config = dict(
    n_layer=8,
    d_model=448,
    n_experts=96,
    experts_per_token=6,
    d_expert=48,
    d_shared_expert=64,
    activation='swiglu',
    moe_layers=[0, 1, 2, 3, 4, 5, 6, 7],
    router_score='softmax',
    normalize_top_k=False,
    routed_scale=1.0,
    balance_loss=0.0116,
    balance_bias=False,
    router_z_loss=0.0001,
    init_std_router=0.0138,
    lr_router=0.00144,
    n_head=5,
    n_kv_head=5,
    head_dim=64,
    vocab_size=32000,
    norm='rmsnorm',
    norm_place='pre',
    norm_eps=1e-06,
    positions='rope',
    rope_base=10000.0,
    rope_fraction=0.5,
    qk_norm=False,
    attn_scale=0.125,
    tie_embeddings=False,
    parallel_block=False,
    init='normal',
    init_std_qkv=0.0269,
    init_std_o=0.0,
    init_std_up=0.0269,
    init_std_down=0.0,
    optimizer='muon_variant',
    lr=0.00718,
    lr_mult_o=3.0,
    beta1=0.9,
    lr_head=0.00516,
    grad_clip=0.5,
    warmup_steps=200,
    schedule='wsd',
    decay_fraction=0.794,
    decay_shape='linear',
    final_lr_fraction=0.0,
    batch_tokens=65536,
    seq_len=1024,
    doc_mask=True,
    train_tokens=338700000,
    steps=5169,
    dataset='wikipedia_en',
)
Below are experts of layer 4 (counted from 0) of a mixture-of-experts language model. Rows are named router (the router's row for the expert), gate (a neuron's input weights, with its number), up (a neuron's input weights, with its number) and show model dimensions 0-111. Each number is 128 + 32 x the weight over its row's rms, rounded and kept within 0 to 255.
After each expert's rows: a language model's description of what the expert responds to. This comes from a sample of Wikipedia text that the model never trained on.

# expert 12
router [ 88 157  83 129  80 103 122  98  75 129 213  97 164  86 136 109 127 212 135 110 166 146 118 165 102 178 140 181 106 152 120 168  62 102 147 114 155 172 150 143 144 134  61 132 141 151 148 105 127 103 100 155 138 107 125 133  82 145 145 120 113 150 191  80 147 134 102 167 107 152 126 132 178 107 134 120 131  98 108 163 133 141 143 161 138 179 100 174  94 165 126  95 149 145  95  85 156 111 208 115  92 152 112 159  84 116  96 114 126  73  46 124]
gate0 [141 146 180 163 164 128 132  86 152 100 153 100 125 114 114 140 137  85 108 111  93 101 170 138  95 130 122 134  81 238 154 147 160 127 175 177 120 180 110 125 110 165 166 135 204 133  95 140 133 125 183 205 167 150 129 170 137 155 189 128 137  84 110 120 150 126 107 142 141 124 105  99 119 143 157 136 153  91  42 155 128 146 126 146  92 150 144  68 137 107 129 126 152 108 144 127 133 120 138 132  96  86  83  60 131 143 105  98 107 134 169 117]
up0 [133  79  98  95 119  86 127 124 165 147 155 158 111 128 135 125 144 124 102 134 149 146 138  55 123  90 113  86 135 122 149  66 120 111 111  85 124 162 115  94  94  87 155 152  86 169 133 152 197 192  91 121 119  89 113 132 110 135 143 143 106 148 147 152 125 122 109 135 107 139 110 173 139 108 146 129 152  71  70 133 180 155 132 148 120 126 154  67 206 128 123 122 135  93 172 143 110 100 165 157 182  61 116 168 123 128  81 144 145 151 165 158]
What it handles: Measurement units and fields in infoboxes, stats and tables, such as km, ft, mi, kg, N in coordinates, and table pipes.

# expert 32
router [144 113 110 118 113 193 127 125 136 187 150 128 107 129 158 152 108 141 127 121  89 171  99 112 141 129 109 195 137 169 144  55 176 109 107  62 175 110 140 162 104 107 121 147 155 131 117 164 196 106 114 119 152 141 171 104 112 154 141 162 104  79 135  91 127  88 109 119 132 138  73  96 123 135  89 117 146 115 101 189 169 129 109 162 133 159  98 130 111 109 140 136 176 121  98  84 172 136 141 160 126 138 108 147 140 111 111 147 127  86 129 156]
gate0 [189  94 159 140 112 128 158 178 154  90 188  86 139 145 124 158 130 131 167 186 109 138 130 118 108  87 161 103 100  86 113 108 159  60 110 142 175 138 154 105 106 100 109 143 117 135 139 118 113 156  85 124  95 148 116 160 104 158 154 102 103 141 108 106  87 122 151  90 105  85 145  89 156 119 108 121  69 157 180  85  87  31 154 108  90  68 107 128 147 145 120 148  68 137 119 165 179 150  84 148 139 134 129  64  94  75 178 180 132 143 187  93]
up0 [122 131 109 146 141  72 135  67 200  91 134 178 141 176 113  69 194 130 113 130 130 136 119 106 164 136  86 200 139 144  81 143  55 142 188 106 129  91 154 110 148  91 103 152 170 146 180 159 106 145 126 134 112 124 114 106 105 196 114 151 111  61  92 127 141 129 137 135 123 134 107 146 165  90 146  85 154 148  94 115  98 126 202 118 114 125  52 185 107 122 106 129 105 140 146 166 169 150  81 103 122 144 120 181 173 144 106 169 115 109 131 197]
What it handles: Word pieces inside proper names just after an initial capital letter, such as B-áez, E-ar-p, Bra-e-mar, Chris, Con.

# expert 57
router [119  91 113  80 107 151 110 126 106 132 123 165 195 125 126  91 152 174 106 197  87 131  90  84 118 122 150 160 130 121 143 111 105  83 102 156 155 138 172 142  64  94  85 153 143 203 123 126 147 120 101 140  59 170 192 111  69  64 123 134 120 134 119 130 127  57 119  73  95  86 103 148 135 124 124 154  93  89  98 143 143 138 146 153 129 119 171 160  94 170 136 127 103 114 121 116 196 142  95 117 112 143 165 164 100  92 102 116  95  82  71  93]
gate0 [ 84 108 132 142 162 125 228 155 126 119 124  97 153 133 143 118 112 135 115  67 116 130  80 150  63 179  92 160 120  97 130 123 100 137  86 102 117  47  90 132 196  90 167  89 100  98 138  74 154 105 118 150  79 162 133 196 132 187 126  99 105 122 194  80 143 203 120 124  95 122 116 136 158  86 127 165 151 177 176 168 101  87 148 154 167 111 131 143 129 162 138 168 108 149 101 112 102 106  72 165 153 121 134  79  82 137 123 142 114 107 118  98]
up0 [114 124 144 136 187 167 165 169 116 137 112 126  52 127 116 128 113 112 131 129  59 127  97 117 105  98 149 100 138 116 164  90 127  91 111 102 157  76 114 116  98 129 163 112 136 146  78 147 106 161 143 120 177 132 180 140 106 129 117 163 146 107 126 125 131 176 149 119 181 134  58 115 119 129 149 170 152 144 136 128  92 126 152 112 114 119 103  87 110 103  89 138 144 123  36 109 117 115  82 153  85  79 126 166 219 142 126 146 148  83  90 120]
What it handles: Commas, closing quotes, parentheses and semicolons ending clauses, titles or introductory phrases, plus where and because starting subordinate clauses.

# expert 62
router [116 122  78  96 148 143 102  85 135 127 187  99 125 123 148 145 146 195 146 145 107  98 132  96  75 154 158 161 138 116 186  86  92  72 124 120 112 202 177 165 102 111  71 160 169 146 117 105 117 101 151 109 148 152 141 158 119  72 187 129 120 126 155  71 155  68 118 122 128  97  75  86 171 143 103  87 122  76 102 210 152 114 140 165 134 168 157 146 112 179 116 126 108 126 102 110 111 109 124  88 115 159 106 210 157 109  79 135 124  91  82  88]
gate0 [ 95 109 179 148  77 106 149 114  93 139 187 160 105 139 139 181 148  72 100 107 125 185 131 117 156 102  90 148 208  70 110 129 132  74 142 154 116 102 152 179 173 206 178 176  77 127 114 121 118 169 137 132  93 114 113 182 100 116 153 134  58  89 153  99 128  89 123 127 141 135  82 102 112 135 123 110 124 147 166 104 150 151 139  89 172 104 128  71 123 119  69 117  97 108 114 119 134 157 124 143 123 136 154 120 204 161 158 137 142 177  99 122]
up0 [136  83 126 144 158 164 113  81  69  91  92 153 164 114 164 116  51 129 172 140 195  86 121 148 105 124 179 114  40  86 111  93 133  86  97  88 110 174 175 103 113 105  63  92  88 125 116 128 126 128 130 169 115 117 129 106 137 164  79 139 141  42  96  94 118 150 115 145 110 175 196 133 137 122 135 137 144 168 100 117 138 117 121 103 124  88 173 141  88  46 155 119 171 185  52  46 183 180 117 146 137  94 158  98  84 162  93  95  81 153 153 165]
What it handles: Pipe characters and semicolons separating cells in tables of statistics, results and lists, e.g. after numbers like 0; or 5;.

# expert 17
router [114 132  86 165 116 120 138  50  66 156 177 145 195  97 132 116 116 114 101 135 132 166 129 115 120 162 163 181 115 123 134 194 156  81 123 126 141 181 155 176 128 129  92 128 167 201 103 148 180  83 106  63 127  98 111 140 127 124 154 135 103 140 176 102 127 120 126  66  86 158 144 115 139 161 100  84 158 102 114 123 176  96 146 125 143 127 149 155  64 138 188 151 137 115  96 136 186  98 127 117 154 137  84 137 129 110 135 213 120 138 107  96]
gate0 [101 119 104  88 134  69 104 121 141 167 189 154 182 112 110 161  98 105 100 126  84  86 132 179 169 137 134 125 168  78 159 131 129 106 114 148 145 130 179  94 130 113 129 107 118 137 156 108 113 125  89 110 107 181  98 158  64 111 154 105 112 142 202 141 146 151  99 137  90 147 166 203 128 169 144  92 120 106  59  58  95 162  68  89 132 128 112 161 106 197 152 128 124 121 169  83 151 143 168  92 148 141 140 147  99 168 160 151 146  99 105 142]
up0 [165 137 119 127  90 123  65 142 115  77 174 142 139 128 166 171  58 134 147 128 169 162 144 134 103 136 163 158 102 165  63 100 168 113 141 126 116 109  94 123 196 119 204 131 103 151 155 105 147  86 149 118 138 115 105 128 148 117 111  96 201 190 206 149 125 128 130 187 143 176 188 111 134 134 180 166  88 121 133 147 100  98 106 147 126 168 116 128 211 107 136 151 109 127 135  90  34  60 163  99 128 111 144 120 134 102 115 129 128 142 139  93]
What it handles: Word pieces and labels starting infobox or key–value lines, such as Kingdom: Animalia, Curling career, Repository, Fretboard, Keyboard layout.

# expert 4
router [134 136  90 128  97 139 118 114  91 120 134 154 186  68  82 113 143 123  77 170 173 158 107 155 105  93 134 188  99 119 158 161 126 129 189 103 161 160 118 162 149 100 154 160 162 138 149 142 131  79  90  96 100 142 126  91 108 118 147 152 130 107 179 151 174  84  75 156 113 175 130  95 131  72 102 101  63  51  86 150 147 136 125 175 164 153 151 155 134 149 149 132 155 100  97 115 133 108  96 121  99 145 196 135 143 140 164 169 125  97 116  95]
gate0 [ 87 179 137 111 148 141  80 177 129 192  95 152 136 148 144 108  89 135 107  95 115 106 145 117 134 158 126 109 118 146 127 118 116 127 172 119  92 138 136  66  99 135 175 146 113 163 151 110 160  91 118 128 148 128  74  98 191 190 112 116 102 134 113 118 127 158 116  92  85  87 117 116  80 154 117 122 149 117 120 157 132  89  73 115 116 145 130 144  99 101 145 191 149 158 126 139 147 110 162 179 135 115 162 105 136 148  95 151 147  93 119 166]
up0 [118 141 109 113 168 180 162 131 117 195 107  98 192  96 146 113 105 109 139 157 172 101 121  81 176  91 144  63 118 159  76 150 123  63 100 128 144 111 103 114 103 146 120 130 111  73 100 141 100 135 182  86 119 102 131  67 103 150 133  84 133 132 130 102 127  68 152  98 149  75 114 155 202 137  89 106 102 145 170 110 115 128 168  81 155 153  91 157 138  66 164 138 120 152 169 111 126 201 123 133 119 138 128 181 182  85 134 107 144 150 189 163]
What it handles: Prepositions for, of, in, on, during, especially in sports-career prose like appearances for the club, debut for Pisa, member of.

# expert 6
router [128  94  89 101  94 131 114 133  78 137 210 144 168  64 156  82  91 143 144 180  88 138  91 100 114 112 157 129 199 139 158 149 155 127 147 109 107 184 158 125 107 127 136 160 120 117 112 146 113  75 123 129  85 190 133 129  85  81 120 127 104 143 176 153 142 107 116  89 103 129  80 123 129  91  98  80  74 110 102 155 161 154 170 179 122 138 136 119 115 151 141  87 141 122 154  62 131 126 105  65 110 144 151 165 137 118 133 149  89  92 105  88]
gate0 [116 157 112 158 129  90  59 151 132 125 104  72 126 155 124  87 118 134  82 144 131 125 124  40 170 118 135  78 179 154 159  81 137 178  99 101 136 143 150  95 110 132 106 105 139 161 139  92  93 147 123  77 207 158  80  94 154  81 142 190 149 127 175 130  94  98 233  94 107 122 152 141 144 153 105 122 105 122  88 185 163 144  83 133 160 160  66 132 167 101  81 114 115 163 140 127  20 199 159 162 183 149 135 130 125 108 119  71 159 102 129  93]
up0 [156 108  60 107 178 104 116 152  59 147  88 134  62  89 169 151 154 167 149 165 178 148 144 155 113 149 162 102  97 118  68 151  90 170 107 126 110 114 170 162  88 157 156 131 166  54  97 104 130 155 135  83 184 166 111 159 141 110  65 159 130 164 149 141 113 116 104 112  65 209 169 127 117 119 147 123 160 105  91 187 119 136 150 119  69  92 108 126 209 147 146 116  99 153 131 130  88 120 158 117 118  90 114 114 158 177 120 159 147 203 116  99]
What it handles: Joining words and commas between list items or clauses, mostly and, also or, but, while, including, as in parents were X and Y.

# expert 59
router [127  96 114 151  87 119 107 108 112 140 162 177 158  88  78 139 164 154 115 176 143 183  77  95 121 105 156 150  94  91 155 190 135 154 171  89 139 133  97 145 100 101 114 156 160 141 149 176 151  64 103 101  74  98 155  78  87  90 153 155 120 132 140 139 133  95  61 154 127 169 152 114 165  77 125 121  64  66 106 155 156 127 146 169 160 139 172 178 105 157 150 124 141  80 109  73 128 144  64 127  87 155 171 139 150 135 131 135 102 100 114  95]
gate0 [104 110 116 143 152  84 104 169 114 159 148 162 125  84  75 154 113 124  80 133 137 183 147 137  98 117 157  95 142 113  77 123 170 108 156 117 111 157 121 134 102 115 169 127 144 109  97 121  86 106  96 150 152 137 106 112  93  98 136 190 117 158 114 125 153  96 144 165 180 150 168 132 138  64 134 152  84  59 133 131 116 112 120 149 106 159  99 159 161 178  82  86 135  86 120 147 145 171 146 143  97 139 161 159 111  61 112 135 173 117  79 130]
up0 [171 156 154 151 149 119 146 190 122 103  36 197 178 161 102 153 101 191 148 112 134 165 178 134 177 168 165 141 146 127 120 167 124 197 153 175 114  75 104 112 148 149 118 168 133 155  95 105 121 134 152  70 100 118 163 106 144 133 136  95  87 161 131  94 131  98 183 121  74 167 174 124  72 149 168 148 138 110  91 109 116 115 139 106 165  91 172  86  97 129 114  95 118 100 108  95  98 110 155 181 116  38 117 119  94 112 128 146 177 195 163 148]
What it handles: Prepositions and linking words after nouns or participles, mainly as, of, in, for, at: known as, daughter of, living in.

# expert 34
router [ 87 149  80 154 113  96  98 103 120 193 138 129 158 124 178 116  87  84  92 120 123 113 116 129 161 145  94 114 146 135 134 181 133 127 109  84 111 150 150 121  58 110 128 151 177 174 110 138 137 147 129  29 127 165 101 112 106 159 138 128 109 130 144 150 140 137  89 111 176 152 124  69 168 113 118 137 132 130 134 130 153 141 123 118 143 176  86 142  80  94 122 118 199 135  90  65 143  83 150 121  92 135  87 162 142 151  91 163 144 109 110 144]
gate0 [183  89 126  66 111 159 152 103 121 213 103 127  88 114  73 184 104 101 116 152 104 127 125 180 113 109 159 144  72  89 128 125 157 173 113 134 125  48 127 120 123 143 168 124 137 160  81 159 152 188 116 115 137 151 141 110 135 132  67 125 177 131 141 120  99 160 134 141 143 118 124 141  64 163 175  67 129 111 132 120  98 177  77 152  98 112 124 181  99  95 143 185 151 174 125 143  98 111 103 128 126 156 103  94 158 127 128 130 172 155 117  72]
up0 [130  98 143 160 192 164 131 143 168 116 104 111 136 142 113 140 140 195  52 103 200  93 156 133  87 114 183 102 132 124 121 122 161 148  99  87 141 151 154 119  91  90 140 101 142  75 145 154 125 184 130 128  95 187 101  92 111 141 146 117 129 208 156  85 149  95 154 133 122  83 180 160 103 158 151 158 145 106 163 185  92  94 131 132  93  62 132 140 113 158  95  79  90  63 110 122 134 165 115  95  98 110 125 176  92 129 139 170  89 170 123  68]
What it handles: Short word pieces inside rare or foreign words and names, often music genres like rock, pop, ska, e.g. epi-to-me, Tatto-o.